{
  "n_layer": 9,
  "d_model": 512,
  "n_experts": 32,
  "experts_per_token": 2,
  "d_expert": 384,
  "d_shared_expert": 0,
  "activation": "tanh_gelu",
  "moe_layers": [0, 2, 4, 6, 8],
  "router_score": "sigmoid",
  "normalize_top_k": true,
  "routed_scale": 1.0,
  "balance_loss": 0.000167,
  "balance_bias": true,
  "n_groups": 8,
  "groups_per_token": 3,
  "init_std_router": 0.0372,
  "lr_router": 0.000302,
  "n_head": 8,
  "n_kv_head": 8,
  "head_dim": 64,
  "vocab_size": 27345,
  "norm": "layernorm",
  "norm_place": "pre",
  "norm_eps": 1e-05,
  "positions": "learned",
  "qk_norm": false,
  "attn_scale": 0.125,
  "tie_embeddings": true,
  "parallel_block": false,
  "extras": ["capped logits"],
  "init": "normal",
  "init_std_qkv": 0.0337,
  "init_std_o": 0.0337,
  "init_std_up": 0.0337,
  "init_std_down": 0.0,
  "optimizer": "adamw",
  "lr": 0.00046,
  "lr_mult_qkv": 0.5,
  "beta1": 0.9,
  "beta2": 0.99,
  "lr_head": 0.00872,
  "grad_clip": 1.0,
  "warmup_steps": 224,
  "schedule": "cos",
  "final_lr_fraction": 0.1,
  "batch_tokens": 65536,
  "seq_len": 384,
  "doc_mask": true,
  "train_tokens": 462600000,
  "steps": 7059,
  "dataset": "wikipedia_en"
}
Below are experts of layer 2 (counted from 0) of a mixture-of-experts language model. Rows are named router (the router's row for the expert), up (a neuron's input weights, with its number) and show model dimensions 320-383. Each number is 128 + 24 x the weight over its row's rms, rounded and kept within 0 to 255. Numbers have three digits each.
After each expert's rows: a language model's description of what the expert responds to. This comes from a sample of Wikipedia text that the model never trained on.

# expert 14
router:097123128132142126133161129127154083135108139153139125105101129138165122133131068097123121129122150115093135157089128155169135138126182179136071170144115119088169095129149106117125119187104124
up0:142127152117179098130108110161104125103138114130173116124096108170129152136137131162162109072130092145121160141135126127143152133149150149124131159136133090129117091113129116118132067122115166
up1:116107133130097151121114173138109146131155142109100113164099139135139123102118133132123114157133180109106124120097128119109145107155193071116145105087148117166120148101146148154124190109135116
up2:133103098133143088121120144118155127111147128140117151107129149116169144100136114099118122144094143140169143141110132166133125146089149127145119120137137089111083117085107129138137145083107134
up3:108143152094110097137125156100119133069131113113144145138112107066186084123117075107121112139110137122118137139111106139134100170123129133144123116142110155120136112106118126142124160105137174
What it handles: Table cell separators

# expert 2
router:105100124160170181116112135163121123136104131141139114108107104149140145179121115143163122129136154133117131168126077156129078115143130153122110130132141131125140132080134136153124142163170136
up0:137133116102119145122150094134111164113144147145104091128083092141170174145135139124107126145097127132115125118122107119128107091130122092108165110116178099137148151113147119109134124141162133
up1:148123132146122158115116155132157141116116085104114165111163122110173149123150112135130135141115087125156129143118148113129127086123079125125124119125176113146100146087164124153108144150136084
up2:130144115110154208124180109139142094186140120133134152122192090139129145127100154140131090130144133148155115127119120106130147153085121133130124146124083118153093157114078136158114136137147103
up3:102134147085112148160140150124125144158108128134122162126093103154137096183133119096112125157109143093121166152136140149096136117183127146111124143103086133166128120099137128126121147128102115
What it handles: Place-name word starts

# expert 22
router:114124143134164145120141108122121110132132160134139131096080117128127119130085131093141123116160175121106112124079135131129091128141145174138105121112155124101154155125070143130136095124190126
up0:138120123178120134112162128089158067126117150132158158114106104132096190123142115141149151098111126102138118176153121154135090157151169133116125130134190119116170096129107151127156081136146123
up1:118136135118139124120111118144092102118163120124141076114155124123143132139127108123133147164107127135108080154110144123144127108122102115131132131142146153102086125129115151108132155175165112
up2:100140157175132171135085163087089088138129148136102159128125112169121115129144119106123123132101144095113156106117141141142136106133126124178159137114151123114125121177148116114109060155122116
up3:106127108134107107176131103117124130133129094105153148090122165116068160106144129098129148124140112139121159141077150138113150167144155149104126122113118111106112159146114133145124132102133169
What it handles: List dashes and initials

# expert 3
router:147113149149171136165110117114079122154165129145156122131117091164159161132117100135133079137102123099112154123083117148134106109153154164163126108139150114157109129130081141152096096118110106
up0:164115137181174110141144135120118137105127186113151145113154135131111147125152115147096120157138128133092145150150129155138130162092181136115132078072143123130163151108157148150164084174124088
up1:119091091103093143139129114118118103135139127144125147111126158118133148115090146117107127098132149127114197144132142105107133134171115076155126134123145095101151140157100165136171116129101157
up2:138090146138124180128145158103138116113140127117157147126133094131136141108139129127096105128121093119140114138084098147122122105094164140144101132171082112151130094092118154066168139126148126
up3:153104155139106147151135105122115141158091125112145149137144155135085120123144110115119165127132125099085102158091133106129139141160139095107092113135129153126121102084095125110122130154102127
What it handles: Word-final name pieces

# expert 25
router:117081127173146122154162174130131098116159116122160141136103124126149176145164162120123105101103153125132158115086164118179061128160192177150116106152154120143095103130093126122155102130117135
up0:121137140154116174169114142128121096165114140139094132142107110128162152132141133088133093145099078139137097110137127095083139130146130140162096176146133115147123144135181162127120127099128089
up1:109144169120147145169128123140197061144118107135150126096135098136108135184192165123113106103088147150128125138067106135140094106179128120132156145181148121127144104158084123155118125065143135
up2:144123143163140127115137177120146094152127154129129158114126154113142126134175119086139138130117122139144147144107144108127115145079145121091127139135178154068125103148142137099104118186144191
up3:081105131119109148161111152142094145175085130163153119135130152101157134122146124136122161108111153083120133157078122113106149144159149109142094144069127098129154140133127182116091170177101139
What it handles: Commas and range dashes

# expert 30
router:126076174110142132128135108137137152172117108101160113109164157112149158165104111134130132096148127125120116127149090157112059148165144156149112159142154106137153154131096124134151159135143109
up0:125124108130098098145129095184100142145118107144124127109135141101094075165104142144123116143113073095173150181124151097131139115124166126082133123100132117150095129122074094146137127165165105
up1:136116109148127075123118111119100143135092172119129108144128151101124154097145127078116115133082151140139153113090158118106138106116172136106100091104140176103159149126128091152127068167138145
up2:097092123145138104136144103119118120108104153185153125145174170111106104144121125148135126159123170162101125161097117149166115154130138137149125100134210127068114148118097167094099105124182114
up3:135082113105141137139116118156085120106144126158149124118124120110144120123106078119111134127134132150137130118082115111140110118093121142129167131120100124156146124130116152097094088162140161
What it handles: Word-start letters and newlines

# expert 1
router:100108117163134163139126098079117160128156118140127134096113110141100129136149086121140160150109129138119083133100104113144135100155123099146135163133130129140110134086099130151100075116130136
up0:111133083094117141092139141119160119172139158117106125131111148105168107154100181116142157103127124088108158155116105110134125145154129174133139152123125126133173114110127121135127131125161121
up1:143093137145173113145136146137223076131113127105140136129120113095112128127106140126152113151131129128131097179145121161145113121126122136132143109110136138132178138091124103127143186124165127
up2:117131090089113088162122112119174129133105113111103129145115108127113108153095104162123139135123112133134113105132145118118110123114074106125136107104107165166129163098150142113079172149092132
up3:158133160135141145118137117108127167150135122067126156173148155128128133122161112154132095136141157091139186129170101124179133113105151133150148115147129130153109145132127110128126124140136079
What it handles: Relational prepositions

# expert 20
router:119094109135170139125150081112104107142150141141176145115104101130144140166146077125132106107143175097128120143106089158161101147126134156143112132129136149170119138112111086128107117141121140
up0:169090139125127142105133142139140058134175111158131119105139090127124154175117107162099130131165167129130151108113112080155159180115095146107118141164167146143134162147118145087148138127139142
up1:133106093112120064126135118148119099140130109133143117110115182165148160135147144119137144124129088109080127105111093168138122146122156125150147105147127090108107138129117127085089147186096144
up2:127127112137123113107136110132101122188120144131120113152141121133116144114166159111159118096101181121116182110136137126138150149151137100131123177113142138121141115127118158111149110077151107
up3:117100105153114136119074126123127109141142133128126119092076124121096091173146173149131132163124128170119143119078121126165176131139141133133098135126126116105089108123092190116112142104175149
What it handles: Table pipes after numbers

# expert 7
router:127143136126149124116138149140112123169126104106154098156153092166116159186144095132146158154076108107140121125082134156110110115112123140144110158096132130092130124127094132149085115114088148
up0:106121117109167124129120117126151047112140146124140130151126082142121138148125134086125083113118109145124135159134128136144096105127108157159139127149101132150095133168130165127141074159136095
up1:149129136138084125160147145102090091104143108141135120141149112128179108148131055109102149149108133103136149112132101120121119148130119138170110133106145113091178118134143141095136152119096129
up2:123138148163125106130146147153100081132136139121138140101123148132175126149142111117122137165109111142092122177118123132151121122156162137137129128134120109102123137158114124151137131123145108
up3:110138183113146112138128116158171137135129162172123097110094088154153156139139149145151090106124171093143115123143114105183144129150136111083165103122118081100128155105103084127099085141132086
What it handles: Media titles and credits

# expert 16
router:115097134157140178147142141101121088147138136124131126122098134148158158170126128121116152132111147101124120120113123109126091083119162172130103121090158123114131143093077195139128121108138162
up0:141177110121097123140141135097132139167128147143134146102158153156123096127121127145130132137105181097122120122127124105116074113143147156129126160159136159082171154174143144144138111104129180
up1:172105122105159112127169158109176136089119147111132120158111106158126133110163161165127129125116117103112175119151105131096167200150073183135108120102131132112099089123095134107150172130142139
up2:156141173141109100107155104124114120137127116140153131109089148117114119103138117135203141146154139132133131093119098117137132131158170122111126097120143118141161127135105098149126114120129139
up3:084137138136155150095137140081151117086116116113160122110099158100138169135123137126134143160102140105127135141127102123121153142166099133125104096163151099113110147109132115128152163129090138
What it handles: Personal first names

# expert 6
router:154062106156151117097114146105128128168139126136132154104119165135154182115114114085133145141111159138115172117077119103135089152139179150160114145130122148103151152138082164131143140109158137
up0:114124113108091102106166119133127144104135138121151140146096162086143133130106098108117112116112120074124137078134142182139106147156142119135109141155136104132065129103117140128066189135130124
up1:110092162124161143115154113092132084131132135098122121105158137145125100117144135113135171153087169081082126153153140145125103091120107130120121121117160163119126129111110116101115132118137115
up2:133106109104129152118159118118171165136188127111142168096133111139132126180129120157135100111132111165133134168139135139109107107113148117136132133130095136132160146120132124142120082145117117
up3:096093115132096144134154134118115125147129170151134130104140136131120091162112100118114114127109141102151147168122135122124105130133141125113111146170172138122136135164132107150126113156148125
What it handles: Foreign name onsets

# expert 15
router:129122152161129145100142124146091128124117141121123110125114107119167152149129126121117098130156129134145088168141140125136128167154128133132136167132112143133111128080132126104120077150134166
up0:124094136154103131142186096104118107111140134103166131135109189144120180157111136100133118178124146108098170131122097112156103073138123150140147135130111118161149174103122160103137116105152099
up1:114127126156128125134110122121164117099099103134145116114097157138132123150135150136118152111119123115114154119114098129133166143155106133159110145137141143140142135094146136119099120155154131
up2:124064126144098132191095151192132129145105139170125111116129087165145162105165132151161130103080162141132103123146149131119127090111128105139120105171143109092133160150126088114130161107154139
up3:133092146182110111092124147152128113123152141154118144094116114136148093140151142107152169123116119165118125143109096149165132150123123149122099127114126108118115098098107128137134132156113115
What it handles: Auxiliary verbs and adverbs

# expert 12
router:156079093123146153124143105159107118099158152123140146140104129137165149175133123117138158150117141133092164137066090153121108114113177142182123126126136120141142112114124142145149116133134119
up0:158081117138158127093157108134105085173111159135122104129171125193159172130140152130142166130160107130113154165133124144119115121145103173196167117123126086134143113094125132121104118176144115
up1:110152158145145151135141097112098118139113163139140133098129127133067133133154128079099176133123144100104144120157114100121157152108153098134098131114119137101100170101104078119119123160125156
up2:144152160091162118120163170092154168153151056103112133091114139106148077166123146127140151115125131135142144125153090139144108123125088143086095153144172130130146121139131129132141184174104155
up3:080122144113122082135135135166188117147107102103116177133087144117115147127105101178129110107111132113139114125092124117098150128117118123140138151103089079166087093117145140123102141148093096
What it handles: Mid-word letter pieces

# expert 9
router:120080110180123151162130157095141096142162178107187135120155145141184180182105124109161112105151106170096162137110120180100083140113194152126114130136149135127100142115100131138086125147126129
up0:127132075098119133129133136135088121163090133120132132136127150154086114119110139110114124111131147131131136147098125165112052106083158155107104121137150088103134140149149142121144184126097106
up1:083123125144129151103158140129100128172109137103159111110144097168110119145138133129127068088132127101103135133121111142130077100115145177112081092154144085133164121103071124129144126170136149
up2:128074143146146122107127144131126082141170132100107139106069128131134101113154140144103138172116202126127130131133123149152159167145172085148104103102153104165154130086125110175099060099130140
up3:088112086099095164123131131151142122114108100066180121122147123127113143125107161094096098159137184164096146137100106165125133132140159139134117144122145109114134099121148154135091111124076074
What it handles: List dashes and punctuation

# expert 17
router:103129125167152154118138129119138093151151135146177132102112111178125176127120114098135133122132145170094119126084105142161088102115153156112094130128104162153137140106131137093144119118135138
up0:105115155154130153139156141126143138097109104097183109112089172117094157145114078136114132186121119145137114130110109174142123127115110164131122188177145136131146117138134105187138118090149119
up1:128129089166135105151152116106133094086088147122139149100120109107130130089143155144167113138087104102109117149153144124114135160117142145151171065142136115139106092113151113116112098144169129
up2:134130103193130172132130190123095124147165155128127097073109147104150161143088191141117185127089128128109132142115131162130098101124151128135127112153132107174165132156142120115123098148117092
up3:123122132127096130111125138128065112130151086119166146101162118112148101112124128129088159136065144154118116133112147180136127096131129146092118167136125100146129126171145085135132077108117127
What it handles: Table labels and country codes

# expert 8
router:107100137132139090120151134142149101128140136165107116075104163140178130173186114119158115105117117145128119127150090110146078164112139166127150172087141119166120174083084147131138154127126110
up0:127198156116086154105160186134127124135143102108137079136137134149141128109149140166115045136114159102115119121122122132142157102137117173110140113138130103153174093142121111108122098115119143
up1:089100090117114139130104164145123118125103152118150159173079078101140147099100146108130134105144147125095130111139141121115117087161120178147151064132124126105103157068109144153106132109124166
up2:120066167149109146130138128155135125124120087096156129115139096091104116104140141118139123110153156110125101148100130156159130097133121157111098135159168137094155089102114110133144156106141113
up3:144118150133120105126142104111109091142145096155129162102141171119123127138146079103124143129150118125098107110122131149106102115098125142134099129124164130127094116106080138133105112128108114
What it handles: Mid-word letter fragments

# expert 23
router:129078120169135104134173144132115107114146142110160154109150107106144112117136107135175114118111168141121097122135150124142137090136110130125094107137158151091166148175107148144153115123126121
up0:156100155151119135110136147072093103162140165143122115163111142146191126110127120157164088133133138093150076125129141146154142043137111137152110133156148147103107155128102126096105137128138133
up1:164123125118170070144150113101152135120130151158112105095142131148125146138119115169131142104118121098115111141107098159154176143123114127168132137104111136105125130163102133105140137161134166
up2:111047138113121118125152124179164099107137127125123134142100152149181143139149121093144113116149125110091150107106123142128130140154121103094127128175157127103128146124104139119128110182089171
up3:121084109139126165154144158121137143132132166128107124108119133137096157157136142097094146136166153158121136143104149107138116155145136171097030121121142133105173106128120127159123156124159144
What it handles: Pronouns and relative words

# expert 5
router:134096152084173123144164117108124128136138105104131142138146118146136159131140119122171114153112135132137146148104084161159116155162145128118094140128143111128090140154127126111121130136121149
up0:133134123105130142069116140105151128120142076171106131142112136173112151134144134097144109114112135155101114128110089123082134162134109096114147157125088136109164121107147200127158156125152123
up1:116132164140158166109112118122157135172144134150150179168129096168153156156114160122136149131145107128106093089120163182127141143111124118123119134166086102172109137114122087143124152140129111
up2:100153131130141150136161090114136065118109181128127146110134152097169098158131148108165119174113097127128163162105129155105132137139122157186106161171159128137141131124114148109139177098134120
up3:156165118171146120141173136183114139117114103109129124106118122125141139135149099079147152115150120100102108153141099119127111137147153123172119130113126105160158142125152080142082109104083098
What it handles: Determiners and quantifiers

# expert 11
router:164091101130160154124140165137127114098174138112128113107085108176105142149093095140148125106089152144122136141094094139168111113106135136185154149151170130121160143112123109160103083155149180
up0:154125122128155152110133104148118107089144120194115110096138106142126133154134136156139137127173117157131115166090069150162119094110117115164132159099122138167147119088106115154124126149130155
up1:141126099167116114122121136121186106152104134139125124111090149130106095107116142150095135140094107096061122164160084123122062122132090139154082101087144129069124160133145124118139191118122159
up2:113112161123070125176119147163174128137111127098151109143126125114121113145119159154144112126130140120141136156100119131133117126152157135058104118174132081117115079114116131123107162177124176
up3:123129167135146155144146110153109090127125110123147128120124135155130134147168056155128148135134159148161111086132145136182061141114135181137114124124190161144131089122139119122134137170133137
What it handles: Parentheses and measurement units

# expert 27
router:161082137160134159133120106113101104123146197141145120072160139166147137135083125140123101137091121154094111164137060144113089129122117154173115162118154162138127107100122133145124129145149143
up0:092099095149117136143119144108096139157146127101125135125130082146146160126133125129116147120151119126138112152122137128105183156111148137098124119147164136089113136094099147130087123164129087
up1:143134073143100132126136109109105098084102137095151101113123137107145153136148086112086142136124156112108137161087139119141122163138094114130119142123107147125183113135115117124115134142158102
up2:147120126117156125093116154160103102104124109124147101130074082145121131126109143123115132110134134112189134123140114112143091120119126116139169122090181144103145123141110148134146117134166178
up3:159145117174118144107097113102132118104120160126111125117156154123127109145134127111122110103093143104134135122113146146169085075131180124118133117089122132111175116141134146109175137120084101
What it handles: Table pipes and mixed words

# expert 13
router:081100150114136080200108121119153105154117146122116121118086157150128162196130126107168147167096131156119153156099117127139126070137153095159112109145118127128128104127124152142128102136151089
up0:115087114147121125096168147116161101137095168092117198135131146161119118160134138146098150110128125133155120139140136157101100165125113155107142147114152123099136088109127099109120149148109133
up1:128129146099140120141116152108120069116105124094129126110184152120101101144105153115083124144168137184132135144108144093128123167119173138101113130089146139156129143102118093131111106121152137
up2:158071119131133141139192111164103085139094132085148185133119144143163122133144105106120055125133131134116126121156137138118134146116136105114094124134112127119150145117097128105121124149121132
up3:145125114142190168096116150090092115125166117119188132153162109132145149149138106134088095100130116128134119134144096131145158131086146156159118128139145140115133107067113126126106119154143145
What it handles: Sentence ends, dates, places

# expert 10
router:130112131137122148132160152145119114150105167125141091086084134150127165181139121121163104156134158136102102147079125138136083125166125158103118140104118131134125105131102095118127118131088131
up0:141150144128147146135133121120112125086130171130099136121159158139118150105123128134104095140123157127095132121143137146136129119124125133152131108116155156126109159182109159119124087159149127
up1:145125146136158146122097103156151106165079183180157140126087162139117170131079135111169141097129131122133128135074150118146058120104130138148146085112148118146148104137112102143116158141108101
up2:111126107092113140143113103104171109169182163142126150148120053163136157140119172105134153131114139131103123113102170133110133153182115143133111185088115088112150120110115163130169150147105084
up3:122117145126168119151155087156136125126108103134138165125116178108112106120141103134127127154067118157142124151101115163110154125106126119162084139109096150107112142095145158141116103071121110
What it handles: Common nouns after articles

# expert 31
router:154093129123107147170185180079137119124106124145112134086110136143156151148159117113157070160121140144124147155101102136124128120173122155138118125134155124131122135101111123138142110100135149
up0:153154115152136181107151150130109139134169164144172134126104104155148138127103126161114162144148098094112138095133093118132127112108150128122174158121094133102083133110160132127125108117090054
up1:139134107150158133123123120115135127090136162076129106132101110133099151151123107127149153147132116143126141157177130154093129099162157140158143177147170116145104161095153098145145150136106121
up2:149094163146146154080121112149166128144159154108138125123173155106085133107136168115184129151138144089118110147122108138140125145116189159159158165085107090127120143096112151090130084181088111
up3:119081122119132122096116116167129180131179133136132129133142136124144120087099126129147142157107183088064121126122121134137147158147171106111118128148176140121084119158112117137100072149131159
What it handles: Locative prepositions and bullets

# expert 29
router:135118128172152124102098123159109139135163102144148101076129138120149104179111117126119131094103113137133102138111145111142103088088161129139120138098115108134146152142108091114139122114154115
up0:104143112144165166138155147085153113122133166114158103130127100137156100140095106082139076145159138095116151172075134146130085144152168176130103145133145156107117110133102133145111067159135143
up1:108102134130118138153152110102128079159112123118126139116128158163130165156148110109173124159137098078137119112119138087131119175143121136146126128120159144148097118127141137113121081150098078
up2:117139111112155126122134085100115163137135132118127170116105123140099147142158128099130142137139147132121092113142105116138107170105132160140140115144162099120140094149130168139086181147111185
up3:110131136075132145118088132134112067115111097129167138131138105139157129156157146088107123146126194161115117121110140148163113136138131118139121157121153171112122218125126139105103126130131159
What it handles: Career and sports verbs

# expert 26
router:122091108170099144145129107141109160118162126133139126091137127101140131153145069099146162140129136139083126136097089145144090149161138160162118161172147129139121113071134132102164146098150108
up0:140144111154112128140139137153123136145102173145117128099152138127118119164124121114110117164160098134149114139140121133125125131085137108146106152136129143106165088159134203098136102178095156
up1:070126118099139137108106132119070101086107134118115069080164160140159155146123118144088126116106146115075154128141108114152094132134168131119151131114131145103099138092130122135107158147128099
up2:134124093122158184131133106129151132153143115108138138113133125154149156126109132145124126147087135136154101158100093151117087129104110131145139102149100092117124170133146119139111141099114129
up3:126126121119125139155129186094123132119136152174143149136134163089079137111158159133138146123129155158084093130132129165161129167132177150151166142137120145101163135135150118172144099147116116
What it handles: Verb stems and suffixes

# expert 24
router:083139143107112166133156126139089113128131111122147119122128138165120147175152116156101122151120118111076121165117112167140112145145102166147066128113117088138132135125112167139122090125123139
up102:114123130141143100113098139099193144143137165135110109148151139123130131127154087124120104142153129191145143122129149138158124115134124119150162145136118127154127099133165148106162128132126093
up103:166131113147097135112128141180175108126119125095075163109122125112129124125103112111155112147097119118141152133129127123132110134132146123133165111071136147130136141108161136148068098119141136
up104:112117123142166098114131132125119128122164109168082120129124084105117148117058105134141131152116158099119128125163124125124115121170159180125119148125149191135137112132114143156102116142104118
up105:146138187122182112104165106082149119179140128129122108111112119145154120141114138148140121096119123141127102126139139150138154119106156111118130146109142105161074136088191103091116122114138105
What it handles: Line breaks

# expert 4
router:125095169154163203138099143105113131139154080123153141100079107166115128160145092113146105099139129086119117094116127156128090093087130138155070133139161155128159124118138113077128124111161137
up0:125131141142133096116056142142125126122132148161102135155124104168185159122140142128159121154119067113150109111100088138127132123130170179151126102142169110099107109139135140096177112152086148
up1:105100085110116150142142148120125122100134101156172134121128132118150103135145050081106130109150125195117116137159122100084106142177137174107094141167170099133159101128131115197150135113156125
up2:139117110131143111128119083142171149135094128128159142102131150120105100179115126120113162112110093136131154110161069101151150138157152110119084142116142129162133098139117154106172122163132125
up3:097116147090131148158113145093167155189124118089113108160104080124129141113145143134136135097091119128137114129145140166154061120116104152167161171131143126128113092137112136159078123113147163
What it handles: Headings, codes, capitals

# expert 0
router:118122119141137153144143119145136096077168136122117115103078149117167133164129083125139092132121101154165130130138121139100169163177185146160139136142172128118125105107110154140114127125139132
up0:154085095179119099109136106161104137115093150160150105114150118116153122143117141086130148143147174124134136144118123116141117131153145123140154170132147151091100140048123112111104111106107119
up1:169085159097089139108154099090105128089146131148133161116136147136165105171111138111131099144106155142148136141116132126129079104120110118156082146164116158125108126114156126143175125146145114
up2:144154107176133165143133139145136052118168116145143143100090146103155118104092133096166121109135117090116110123136118116101117088147137139147122141133107135108145153121157165154152107142126133
up3:117127140179092170110136129148066109135155110124153154101111117115129084167120144151153148119115093139106142128161129129101124136129108165094162163132130157123082165130098129122141123127109106
What it handles: Possessives and name modifiers

# expert 18
router:103081104093130164143148112135169121116137184126140128120093110140088135166141152111166138121103147173110117134106117143140109126153129146134126110155183151119143113093149121116106109121123106
up0:119151122076135143116141157156096159137103162124095098137103136113121110146138127115114151086120118114138137122128115151138145110097074104099157157129120171154103136111121091105125113113113085
up1:115128124164128153136165108122170108117107125090118135106105177093125123130133158148148141105099133157105137101161096173148129100166147150148164129103092124139109134150111137123119109147122117
up2:129129136131089161135096132143137131121110132146128094149169133139130124181102131158133130145097136127126134147126144107120125144106171160133160123131134119136123150111157154093150157132090101
up3:132159161153155128159150122120144112107106165107156140128115120117112113172152145149149126117133136161130131125140146085095114124155157105121139142169139070125108135165160129128097128121106113
What it handles: Determiners and adjectives

# expert 21
router:131089108142143145154117128154126142108116106122209116108105130146139139153116115127155088095135193117136127146024134126155127164097159128146103144129122099130152134137093107119136126128135113
up0:133084110075153169142114141127096078167102111135073143104150111098133109169129116112113138115123167109102111159167125073150127131118162182122129190126100162100174172125130137141142116126140153
up1:138126143132141088118207123088193110107109136116169120169089112146132088141145100099114107142164089172110120149104142142077128119144178140153086135163141130124113151143120145081113139133095139
up2:073128100128141124136087063144133097133148140122136114088157113152106166110140134128159118115092125114121101116072130153129134116107140109156127138153158122128119103129127136130136119140156138
up3:166122136120121142133135130088143151129125133119153115117112110078095135145192127119095107101141116158097108101153120167124114131142178154133073173114134145144166176105131165095148096129146152
What it handles: Numbers in tables

# expert 19
router:136106119138167137074186106106121148109134137088146115091079139180138166168097096119145127108106129076081121160114154136127088119115128180166124130167139123173116118132100137097144109145116118
up0:074103133156102148149129136144115112099134120160158118128107155142122138125104146100135103127125193119122112151095117139173131114174158144120144126145139114084165115126087157110113106131134122
up1:142111104151134099161156159142145126104086139119111123143129153100165129126113079136118194123142122090125105113123115157153118140149162129128117126150112079163158135112117067136105147097132123
up2:130119153117149127137115100084147129171186151129127127142099136099114125115129171104147166167101142158105114156113110154105169146136172126139111132085093154114108125138110117078112107116144127
up3:122125174118130168083127124134188101123136138082113113102100110119149078151125128144171129149117100104109139136152126132178118121133105122095150156166151144121148174117137148143143142139096134
What it handles: Quantifiers and of

# expert 28
router:112112128135112137143189129122139098129178136175156127098108140139117152157135088132139089178101138137112137118104116128194091114168139157144119099123175079132162132104118149123147161141132128
up0:129113141126160152095145137115156132125118130145135152162144106117161133109145133140128106125114157102157123149119160109167115127179179154116091116119118138123162108170102122149106073150140108
up1:111112105146140157146141088158123111120191156109140130106094186147134109148120127100128147158139107167107114156110111173086100111113139150156105131129165157142131157126127178137128128149127133
up2:121094133112173147141182122143133123164127102158142134088149129084181149143096119124153107132121129144127141125094099121157133156145160151104143084119085107129127149150078132165140053133161116
up3:090139040156143145139157173146127158123184185150132081153094122121147124126086130151151165134126141160175144132119129082125115062107095158126117149118121105124121178139141121177127120173201146
What it handles: Coordinators and closers